{"n_layer": 12, "d_model": 384, "n_experts": 16, "experts_per_token": 2, "d_expert": 128, "d_shared_expert": 256, "activation": "clamped_swiglu", "moe_layers": [0, 1, 2, 3, 4, 5, 6, 7, 8, 9, 10, 11], "router_score": "softmax", "normalize_top_k": true, "routed_scale": 1.0, "balance_loss": 0.0027, "balance_bias": true, "router_noise": 0.1, "router_logit_norm": 2.0, "init_std_router": 0.0363, "lr_router": 0.00104, "n_head": 3, "n_kv_head": 1, "head_dim": 128, "vocab_size": 49491, "norm": "rmsnorm", "norm_place": "pre", "norm_eps": 1e-05, "positions": "rope", "rope_base": 10000.0, "rope_fraction": 1.0, "qk_norm": false, "attn_scale": 0.0884, "tie_embeddings": true, "parallel_block": false, "init": "normal", "init_std_qkv": 0.0628, "init_std_o": 0.0628, "init_std_up": 0.0628, "init_std_down": 0.0385, "optimizer": "adamw", "lr": 0.00054, "beta1": 0.9, "beta2": 0.98, "weight_decay": 0.18, "lr_head": 0.00357, "grad_clip": 2.0, "warmup_steps": 373, "schedule": "wsd", "decay_fraction": 0.446, "decay_shape": "linear", "final_lr_fraction": 0.0, "batch_tokens": 32768, "seq_len": 1024, "doc_mask": true, "train_tokens": 347000000, "steps": 10590, "dataset": "wikipedia_en"}
Below are experts of layer 9 (counted from 0) of a mixture-of-experts language model. Rows are named router (the router's row for the expert) and show model dimensions 64-127. Each number is 50 + 12 x the weight over its row's rms, rounded and kept within 0 to 99.
After each expert's rows: "raises" lists some tokens whose logits its average output raises strongly, later layers aside. This comes from a sample of Wikipedia text that the model never trained on.

# expert 5
router:46 39 61 58 60 55 50 41 57 42 29 38 46 54 36 32 46 51 55 73 40 40 52 34 50 33 43 37 33 46 58 39 50 52 31 51 55 73 54 50 57 50 49 45 84 69 27 54 55 60 58 56 61 37 36 50 53 40 71 45 62 43 61 53
raises: ".", "id", "oc"

# expert 2
router:66 58 31 49 61 75 38 46 36 55 48 57 36 75 49 63 61 29 52 64 43 40 50 51 54 61 54 60 52 58 45 57 36 62 36 51 62 48 42 58 50 39 53 50 30 50 54 53 39 25 51 43 50 32 58 57 24 54 49 57 55 69 37 51
raises: ",", " ", " in", " (", " and", " of"

# expert 8
router:20 44 48 68 53 30 24 42 37 61 24 69 42 45 54 55 32 36 36 67 52 58 67 36 57 44 64 51 49 40 57 58 50 58 34 33 59 52 45 59 63 54 63 65 66 28 46 61 39 49 63 57 61 54 61 43 40 60 58 49 56 57 51 68
raises: " a", " in", " the", " ", " (", " on"

# expert 0
router:45 57 51 36 33 58 42 53 48 58 51 60 81 82 39 50 70 51 76 48 53 43 52 57 48 44 45 72 62 67 27 63 44 66 61 46 61 45 58 51 69 59 72 48 62 38 58 47 49 49 58 77 34 55 40 58 47 29 60 46 24 26 37 42
raises: " (", " or", " to", " -", "\n", " |"

# expert 12
router:43 31 52 45 56 37 49 48 52 52 58 61 71 38 38 51 66 36 44 49 31 49 61 25 61 49 53 56 42 65 41 51 36 62 56 58 38 54 58 32 24 49 58 56 50 43 46 45 53 59 42 20 37 66 53 62 50 52 45 45 51 58 64 53
raises: ".", " and", " (", " or", ",", ";"

# expert 11
router:36 62 37 45 34 45 64 76 42 40 49 49 66 63 68 57 40 63 35 54 45 42 43 62 55 31 61 37 61 67 63 50 37 40 34 43 46 62 31 59 31 61 45 49 39 62 32 50 59 43 39 62 57 34 42 53 64 52 26 53 43 49 35 59
raises: " ", " the", " a"

# expert 6
router:60 42 49 52 44 40 36 55 42 51 49 31 35 39 36 61 69 54 50 48 52 35 43 51 29 54 56 50 59 26 73 54 53 51 49 49 57 45 42 62 58 51 66 43 59 66 50 61 54 41 73 24 67 54 45 63 41 51 44 42 45 63 55 51
raises: "am", " and", ","

# expert 4
router:66 64 26 43 55 47 59 77 60 49 47 34 37 60 51 27 62 42 48 57 50 70 25 80 44 61 48 49 61 45 43 48 41 66 42 63 45 37 42 40 52 62 58 55 43 49 70 46 35 32 57 33 31 57 47 53 36 56 53 40 73 73 50 36
raises: "In", "==", "C", "The", "After", "History"

# expert 13
router:44 45 80 55 37 44 55 53 46 28 52 48 34 46 46 43 51 49 48 59 56 42 36 34 57 61 57 45 40 69 30 54 39 55 55 34 51 31 59 59 66 56 80 34 60 41 21 28 45 47 45 63 64 30 66 39 38 40 60 56 46 57 61 65
raises: " in", " and", " on", ",", " to", " at"

# expert 3
router:59 51 44 51 67 60 82 44 47 62 69 47 36 54 49 60 29 54 47 30 59 60 62 58 52 28 44 46 36 57 68 58 69 43 69 52 61 47 49 53 53 35 33 44 46 75 51 46 73 54 67 39 67 48 57 44 39 76 53 28 47 48 55 39
raises: "-", "|", " ", "The", "B", "3"

# expert 9
router:64 41 73 42 47 52 38 57 47 37 55 47 30 39 53 62 21 53 55 34 52 52 62 35 52 76 53 64 66 49 46 29 51 48 40 54 29 66 51 47 59 36 44 46 40 44 41 48 51 39 51 45 53 62 46 46 54 52 68 59 50 57 55 85
raises: " and", " L", " H", " M"

# expert 14
router:27 31 52 43 61 52 52 64 60 66 50 56 57 37 58 66 59 70 57 49 40 65 70 39 51 55 44 20 46 20 46 45 48 37 45 32 43 42 62 37 43 53 40 58 44 42 71 39 53 50 43 69 37 31 25 20 54 24 59 50 41 54 39 25
raises: " and", " a", " the", " ", " an", " which"

# expert 15
router:47 78 35 42 50 56 48 59 62 53 61 59 48 55 44 21 39 54 39 28 49 41 22 54 60 44 43 67 34 50 55 56 46 60 71 37 49 41 54 42 33 48 51 41 30 58 66 54 47 56 48 48 36 53 65 75 43 59 34 55 64 59 71 62
raises: "3", "0", "2", "5", "7", "4"

# expert 7
router:38 45 46 63 47 53 71 50 50 53 54 63 53 52 52 49 46 65 58 42 51 55 57 57 29 46 44 55 36 43 40 40 51 37 63 61 50 58 52 53 49 52 41 62 45 39 54 46 58 60 22 68 49 51 51 47 59 39 46 76 51 22 28 29
raises: " ", " N", " T", " L", " C", " A"